config = dict(
    d_expert=128,
    moe_layers=[0, 1, 2, 3, 4, 5, 6, 7, 8, 9, 10, 11, 12],
    routed_scale=1.5,
    norm='rmsnorm',
    max_grad_norm=1.0,
    train_tokens=294700000,
    max_steps=8994,
    dataset='wikipedia_en',
)
Below are experts of layer 7 (counted from 0) of a mixture-of-experts language model. Rows are named router (the router's row for the expert), gate (a neuron's input weights, with its number), up (a neuron's input weights, with its number) and show model dimensions 0-191. Each number is 128 + 32 x the weight over its row's rms, rounded and kept within 0 to 255. Numbers have three digits each.
Before each expert's rows: "gets" lists some tokens that make up at least twice as much of what it gets as of all text. This comes from a sample of Wikipedia text that the model never trained on. Tokens count by the router's weight.

# expert 12
gets: "\n", "-", "==", "===", " ==", "."
router:125120129108132112150078146122149117165102109088159125106139083148134173116077115121081149126149149133164148117087132114165138141142176127102080114221145118124126092150088075146133110123104173102098185154103110147120121116132068186117126168156165120169129127087097098145139156117089111188102137073163146141108178117181142079129154173202145140099123154127182141108181103160109189185166167151098123156100167153136188182148102142124134102146146083151189108085120135168137101079125208155104133090109125080228142097118117170112171093120056090109118059114141110101127117175162123147
gate0:093150120143047068138167163083124136168170094110107144156111101112133148059116121115086131115084120132120153095140079168197124093150132095124153144122116118152131104079120104102148142115121081188193109091094191135156172165199141154141092109135114081131131052076111187108152168091144157103124170132158118161138130102133109114151126126129143195150163085109122144135105170178147154118104131126141104165154118143122089157110121147156100110167136133166160070190077127058120089118212081138164168139090173069155142138172112195110121139156070189115091122143135144150105093102109171141
up0:170124096067182138122122092140117145094128124160157125095166148104108124152124125154182145141176154157103168153110140150062138113125094168073140138127166174070099139155144160129119146141159143088049126108156060110114117088070125093111149120146108138113145175177130125078114112178111133150139112077116136082118149153094196167129133068134089076099122126143147131104186107090117121147168137109128135083100085132129185148145156111124110125040096122085116146056143094183138188163064134085099071091171095180158124133106097071159153170109207111143145162089098151089116167117126106166
gate1:162106135135129163150182068138097106101119213117133113197111127097111116107099125120182153121123161109124165112096171112109121134140101147109134098127117185123145163092156117145155078160099117107150143144159094141117098153151111162196066115078143088078130069132153106163112113183043121161068131183083123113107085105156137085087093114163141156174156134117133107081160116167146133110093142155088216184075144165073133117184134117162147178133128177111085087165127189128116101106117138138173190117145121099124091122133152124100122099124161158147123115135102114122138134152204193048
up1:065141098178195135169136143123091096081153128190146122136088128160141189133087108132130084129148127163157108102191171093116094078123163115121080086157121112150157127166167059155134123163121108131123108147136106140149138197117116152094045150198050145115140169178135165151153144097119071171127107158143129148163137148112061125171136124107120084132203152099121106194103131133149164120129110101141093126124144141110098105110106161109195169201164093193134091169105171114127094103154123091127139139135079143114110148206082075118117135119156130112111163109121132157109047123118106106
gate2:113073146148178102111099156177166098139037149072159067085172174078192149179106138163149101084135161116105117081123113115125115098138185149114117080103168145146160118142161152154067136137126092111169158172077135142150172130138100139138092110125150113182130116109172130170179141143130064113180113097107148093116133115081118110119118119130100123159119182109098079115156129088125081200129109094118168125110105107138146059106082177162156163131103203106144164085098137137102153132171129139060115081139128107095166157167108163122109103057101113100161094149122181090101085100161136153
up2:162026163155162140161117103172175106130122163126162119145116122055084124070120129082066191129199151111108105129189129097095084100118095116161107145133165088117126178099151126132136104133178107186154164119132131132186113096140110100131129078114198132191121160187117151135154080133148145137088129129096138153086148087134159138137055073154162094097166104106168151171131171115132109115122151082135113116123193179165126093115151121128117143162118149173091115104125138145137156112135065130099189075172082157114091103131151066131064142114135134121100159147090074168094124082128107152
gate3:133105123165140103100103126153102120163127078073070113165106108105169116150147141134092137164154163127125114107142126114171160185072109121097136149115073154026152113108135156147119107134127179148093149112114165210142137120125113098107124092178103132072142136130135091139141111100102129127088134110130088132102139133102142169113080156172100138152184083165107131122075135105181105128167073185152194129125151099051176118161132102110123132109137070166189119087189165151181085081143101133148174166125135166152134122200139145095095131134092188108135094174118084145157093149023150138
up3:105149124094166154114180083123134136132113134129178132108169174152060115098141132154162139095096080153128182123123110155128110039159100121138150098152147069213126119125114087111154118074129100154152136162143106064095130101132112160123105178088114135148107149148120161117144156140110138099136117137153169161142105121177120111149186062098159166152061106094124135169173111160061141133082146069142068146154124161195119135106165144138114113179138163106098100190092081115074142157148115109148134114154111114073135157048104118155163121183175087126119155064133186125120134091214124105
gate4:168141092150154168127114182065154158177140212129092133204103067129108123143066117115141097130116099088158135080140151136116167123204112193156060141159103102106132143160163134182162113134092133119151121111125127147155125089138105131140116171113148102126194107112111157100129101063145136045094173194167127091131145161109111136179115118096153151100094143122206078133156154069112143102107174099142106152139130103117104135052104094165190084102127132154109126127140122148114059154115133087160118132093157162115173179093134127117130121136098154134121191126067087146112164131060138126
up4:121098161105066097185108117142156120100184063121136119127126162116126164157118159170116123141141181141087130203119113171142134101049122080141186137143152150122132107097118127102125170118176125105112085138183125088076135137138137144122150074151111139081084119133152118204115151185138137178149076078081123141160160124154172141097097166166108160177157151121077226122128118184112098160153095150101121138111105153162131147178167139143080161132125064110144137155134128078139210057105096174149150127153098107106101140154107123119145086113166124138133076074161186119097110157194132132
gate5:159159164094110155135161104158114119113128137140143084159104177130138053157109162130157144119154106144073167082153163115107085104186166111098106084101150186153087099128164214115152153111094109122118115104118138106091158140151135152134109126165111088147175109173168178020147174154110157108099155154191102143169142191093122126157114119093139165135117175086091073132153108114144115140132103174102051178176173065158160137087125132078101094152193098122132133120181117124191104139123115106141151160122124102153163134158107108154079122095091197155101159117092151173094121105170115111
up5:141162118091094162110160109189122127114169143120121059178115167096179077131123168132143151122151131138109166082131166120141120096175142094084117060099110188168125116173161172132178120132116148108080095071104083098094150137140095158128149145190113092169191095159157194056141192158085143107103150150175099127166145185092111133151137109102181163141097152101083084077130116142161142118102138161139056161146179099141142136099146133096116124157185087133137151143152140137152086153138137112139166134130115135125207152156069170159106138061111137136100114119113179175085123112176108082
gate6:169108143088091128070140096088118119089110112180084115152106101146159113124131071101150090102146151057141201123127081060074084105142094058114100097104087189175108119110145101121123148134097110097125186147124168152073099084115150163108100107131121181138124149193146086132107127127094064089117112158083071127202121102111182091119060171119126142134088179150121096146133129145123149165141113138119128138118084063128146166164175101136112093123102134142198154141097094060157135109133125117131112163145082096083122139115134079165092109071143107129138206118178162145146098090113125133
up6:165138201163096093064160162129115188119177144131100139141134095150145067146176121121147144116193160088109144165108098090122122157148165033158128116084123162191089149112129122085121199100073094155135154191126157112101152107125137128087086103105117117165152163149150090126141106112102080107121155165084112121153172085121148133107086157105148103171114140102140061156129087148050127158157097120128135121114095051120141178142173140142086118167151135153193119163110109075113189088140148114160193138173111089101151198130140147157094085139137120157142190112148108151090155134116144144
gate7:136111150129102192119137070166114099122095102132122171108100163140158140145114038164136121111089143120090138197141145126148113143153122196127150088138161136081155155095184092132128158150096169080140180080127168072095141093080089136056043144141164139145112204144154111134118135184097159090171083130110063193118108119161095193097139132141140151140183116167105103120156052111135144158121196115144174111133148128165144141107123139086139056103141092149176147135130117180143118164171180111179111098115111159086119166195103108120118146102088112126123138094165130151141131141153140112
up7:123132140151161082184151143108115184178157127163113118135120072116113087146154163104096108152162127156178087116067094076152140137100109053117111149136116157208133116125097181145166101118092061163115073183121116151164130126173137129152172129088076162166164054096138145126150119092136099168112157104121138105093169119127132093141173129108144109152059163108128119186113139179141076130161092152125110139164147144109094120139132121208117172165105151105055129119120154116071099097095072128101183168173149081144130087090143177095125112146121158130131113170058117085095099129143081179
gate8:120140138078100114089090126113109110187138130166148082135096138099111081063145144144130110141165140083143150140077164122083107118164065132118101160134096113131160138069110139143138122134123077120120132133133078129079121139081166174098115105086113174143187125167085219090150152114080169067169081150095132101091104129147106151085150147133069104090086184150140078128148073126146130150142189067109132212081174143129117156075128112134115091115127130126113122127091174134062117102092146124156132134171122173114128134186150142139154082178149130124119066152177160099117170176110053173
up8:138139091152233154096126067124062135087154145129149129109108140089131175221113150121103114114107168104100101176084107132168097157102127158154096115081158140151170158131057122111117138138075100151130148124127136015123189077209144090141089162118129191145126165112129118138103068170106147141097084111132140090169150151141142090139127139129108157119106121141080079172139161109116146135111144152154196134198224099109125122130126152082132151180128123128148113103124065161146112162138137131108096108085100094167110118110082156110068124137151151152103100141097120120156125107145094086
gate9:178128127104088085144156115113130115176132151119113153130143142183071154118093087154130074129128204082161130120080170133151125131077155121203082187132146116077077188158134106117156117126132143119115139125151166127203113158115123106090119159106098139117097150152190120151072088120088091092124146110099079124083122133095138106097092149159061141158205163103041110162075095176114170101148140114160100078167138156180142090097152135136169113097143144137161124143120094119096057104139139164148121088152109109127179127140119218125097213139156128109087115110124083091123149111124149116
up9:114100099156161155145079143114099132067080087116155107116079145104185095135155179172141160102077038147087156127191087154143144092117097145057131098141124132166172106100125164103103124109151116141166104141128091133062133081113131161132139161137111147114098146124094151174107162096090152092126108185143164109126096148112113185149140119113210103110061110103209143116147166118163058172150104126138155122093160095049114180165106144136083106125141126075116085117153130123129136156131084133100123145128148160130074115105152072151144060120067128126124191116106163178074118101131088134
gate10:143155108124138143129120139223091142114086182094105147204130118162160166088091139131132125178149189095124091110110168144116122096189115116134147137041153126091138143109150147119174165108135079102149105187094170089100107144145113142123180105142130069104164130087157168152152133129108178137081165185068120100128114148156140059137075092106154139117101089126121117178105105103083146108057175102105123109140186149076096143127128160161090068133157098092151083113159153094114121102148097089124186125111123134131101160141080152090097165049162070095180106098158103108161113137127099123
up10:119171173170112181193096188188156127072074139145043151181104156210128164170115089147146124162149149124164110098079141118097121156110081103181139094108046140124159135122105120102161145106161100114098128125174170141163115142117094139142187152058096181143143147109145112104159155129096180158115210187106127105135141150143084095146126171111147108081189121152202183150139065093144147099100150145163146118138150145068129192132141170103126148141145154082132084106125114092162084137115134089121117098158128133120137161123106181096168155119115114096117110153120083132155118123144135097
gate11:103092119107107175094130088136129128077125116134156120076087119110107080082131141128100098116090119124174151161159163136169127115107165160198184053164131178074107148133127112114159105104139121135194144146089167100137183136183116156141098151103131114134143117123201066171112103130064144110136133079145122165133073140119118088097147121082131149109107103166106159155108163151110154118105137190075144096084110130152175087174152176151144159050171129075124178097106083145189184102161126120132159123106129113150102157084115098094133078107157148132103072133113127122186128112166189038
up11:086156165124142107069119162115203096092194146091172109112126095185150113127090163097172077115140122082141089148084196088141100144114126151092098174151114131174089120085121136099187158078076121109213140201119139151096092187136188122135134116144120083145154154113083138133095198138134172111123123165121118115119069102098145127169177140131107122130125116126099089109142165112122081085119153101139124135073170154104124190133087108135065134079088151155130168099146122121096078176097160138102103121137181099130143133121120108087079185101086099159163127126149115199067131136121120139
gate12:139093117120116117134101163157190100094104136148129143077103128123151255156145128108094167115092182172132086147113148146099133165144131151070144077149118107205076112134119107156101132157139096176120170187111157140141167161064115095115101060079100098091156189097151104065087107061075121171116135093120073112114142156097108129166174146153149162116134171119124118168054134160124121127090093085174140051129139103097130130132128142113122177113161066133105117129083144111135126092184141115101144086090094195130124117097078134164130092116123119104126105126158137151110148124122115188
up12:131161107145144140105089103101123089108150120091132148088157135156090024061107107057096127134150128107144120129167109105145133143075099096166161154202125126079179076146127080147170188117128132078119132164101126090080057111207131204153131172101161179106124078155117088116112151140159193114136123116149124108139129166152141145152148164129166117189127092137127083126114178179093107130144143120106176105107119132131117094148137178163123095141126189148085151124141139135115115123128104091125131112102116152049081189147134167201138154085174201150128145135085111111147169122164140089
gate13:141133166139145199163081102124187069139125119189104190134164100111099157128153191159088119133060104149149173123129134177042164119198139139168084119127100132084149151116104107112184125136134108095173123107156140137110110142080156104099157142156237162111130127111148111067089101154102175196091194122198112109115150162117147116096184148193100088148147121183167106099135140187093105137128144106151147165133089138150135126133149132143193096112143111146128143125122102149098142057113098114155131133109135106176126160127129135161089125115118139146133128079135094145145113174111207085
up13:141121132163071119142153126081064169094127136118126107123093187162183115139141125066076097129110122090090136121167074111109099161106126101123129109161136127115154096090133114133131099121088103138146131136133124095197182146124090124190148161126180055126108070127157095165084131114173096126088133114074131135151135124196077112151075100115133129125093138081117133149154129069095091140167129165082150040150186176124113170191104156176145135120145117111101143166117121144086154175029131172134107078115113081096127142121062130098152099078101127177108094116136075100127099106133080077
gate14:140157062169147096153157127181088105143120167123137045109206166097102105116093119097099145111144153086152179140124100077133211162114075131158169107154149103123124142065165121201101143121073113113123146125157160056160107136151124089189112162150116127138085147109088121116193087125152163134144112106131089140137111113074138076151097171150113151173137134181118104155083083174176146160103134077147064123097137134156103116133135146158191078152164192145062130171103125089092127145157111109108098184109111105141129102139196139135113109127103141170155136149151122092101126159138142066
up14:148136172088114147135107141088193173126163092170103145109065114182134109189160145154194154183133120133089114087127152176095115041123201137092130156121151121108149149178092114108161145134130113180135084130089146146091094142148137164029151070122138110102162149155170135134124178145142173140153160148094114155100123163173171143093141109125101118077147171098092108109148109090099162078160117127123153098193106158151118054098115100058111182143086109135192134100144115144135095110091124164159143111165122139098118138144052128136103178119138127088069138102166161131098100114092105161
gate15:096130104111050100133057061118167084193110127128177160160155162066128185076096154123176103159135138114175135118156140089080113069131174106108136137116160107127142134111157103129133115096166094089139132161090181043139155198149124105089118114142169144144096153111141161111105067125142098126128117160094125136136113101144139117095203139144166086048113113155108087142111177092094083144111125142088156088103139138153128151150163208128069117103077137102162113109183212139155161107152156103136184165112132157120120103099107149115157130094098138079145133097102134095121140083177157149
up15:157153147138134116121070131123135157158143098119131150133125161015061158090104098180117114117192064130161204210138123114177129073127162101093112135160100155110107147176134132114104098139180096107125131121126119098105165162134171139086132123129109158105126105133073151109174143170105134094204069170073099147119093077099123160126118186138113065090138160181111187091094175104115124146068139053153171074117140103174140129160137130075117178111139109172099155110093085136097116180157151095127104061104122104143116120117127118112132121111102115104113097103094078149119127115120144084
gate16:207195065114104095154109139121092154128122140136113099138078163180123163130101139175051119142119107099147095150133135097145143199101150192156102186142182157084085152085101164100126173165133182101107165131195121162216159157102104155157108146095102096060122145092100105139160109145122145192109129143132117131123145093144066114121148087087118156122175161120074141133121116076117134079104108187126051140150124133153132083103127089152097123147145163134135153165107119084153094165120103103062082149121110098148115123188092142153126127158119164118087086105130150130168105189142125173
up16:067108174138173177079162157125133133114122105130150163099203067084143124101163109121179134136117094165089122155141129130136089070145123096092157116109071105179169105167179048146103080088177095120145089132100142145056137071138133122113162167147131142168121105155136128130092138071131108085152131120134137135122146162119166198125139144137131067131088077103184100137141156150115107189154139098152190144122160137058107155163082112086112152061130092129131112117161108179078146096159146125148175072146153151115136195098176091120143158132132105102199177130122120129130140072083142134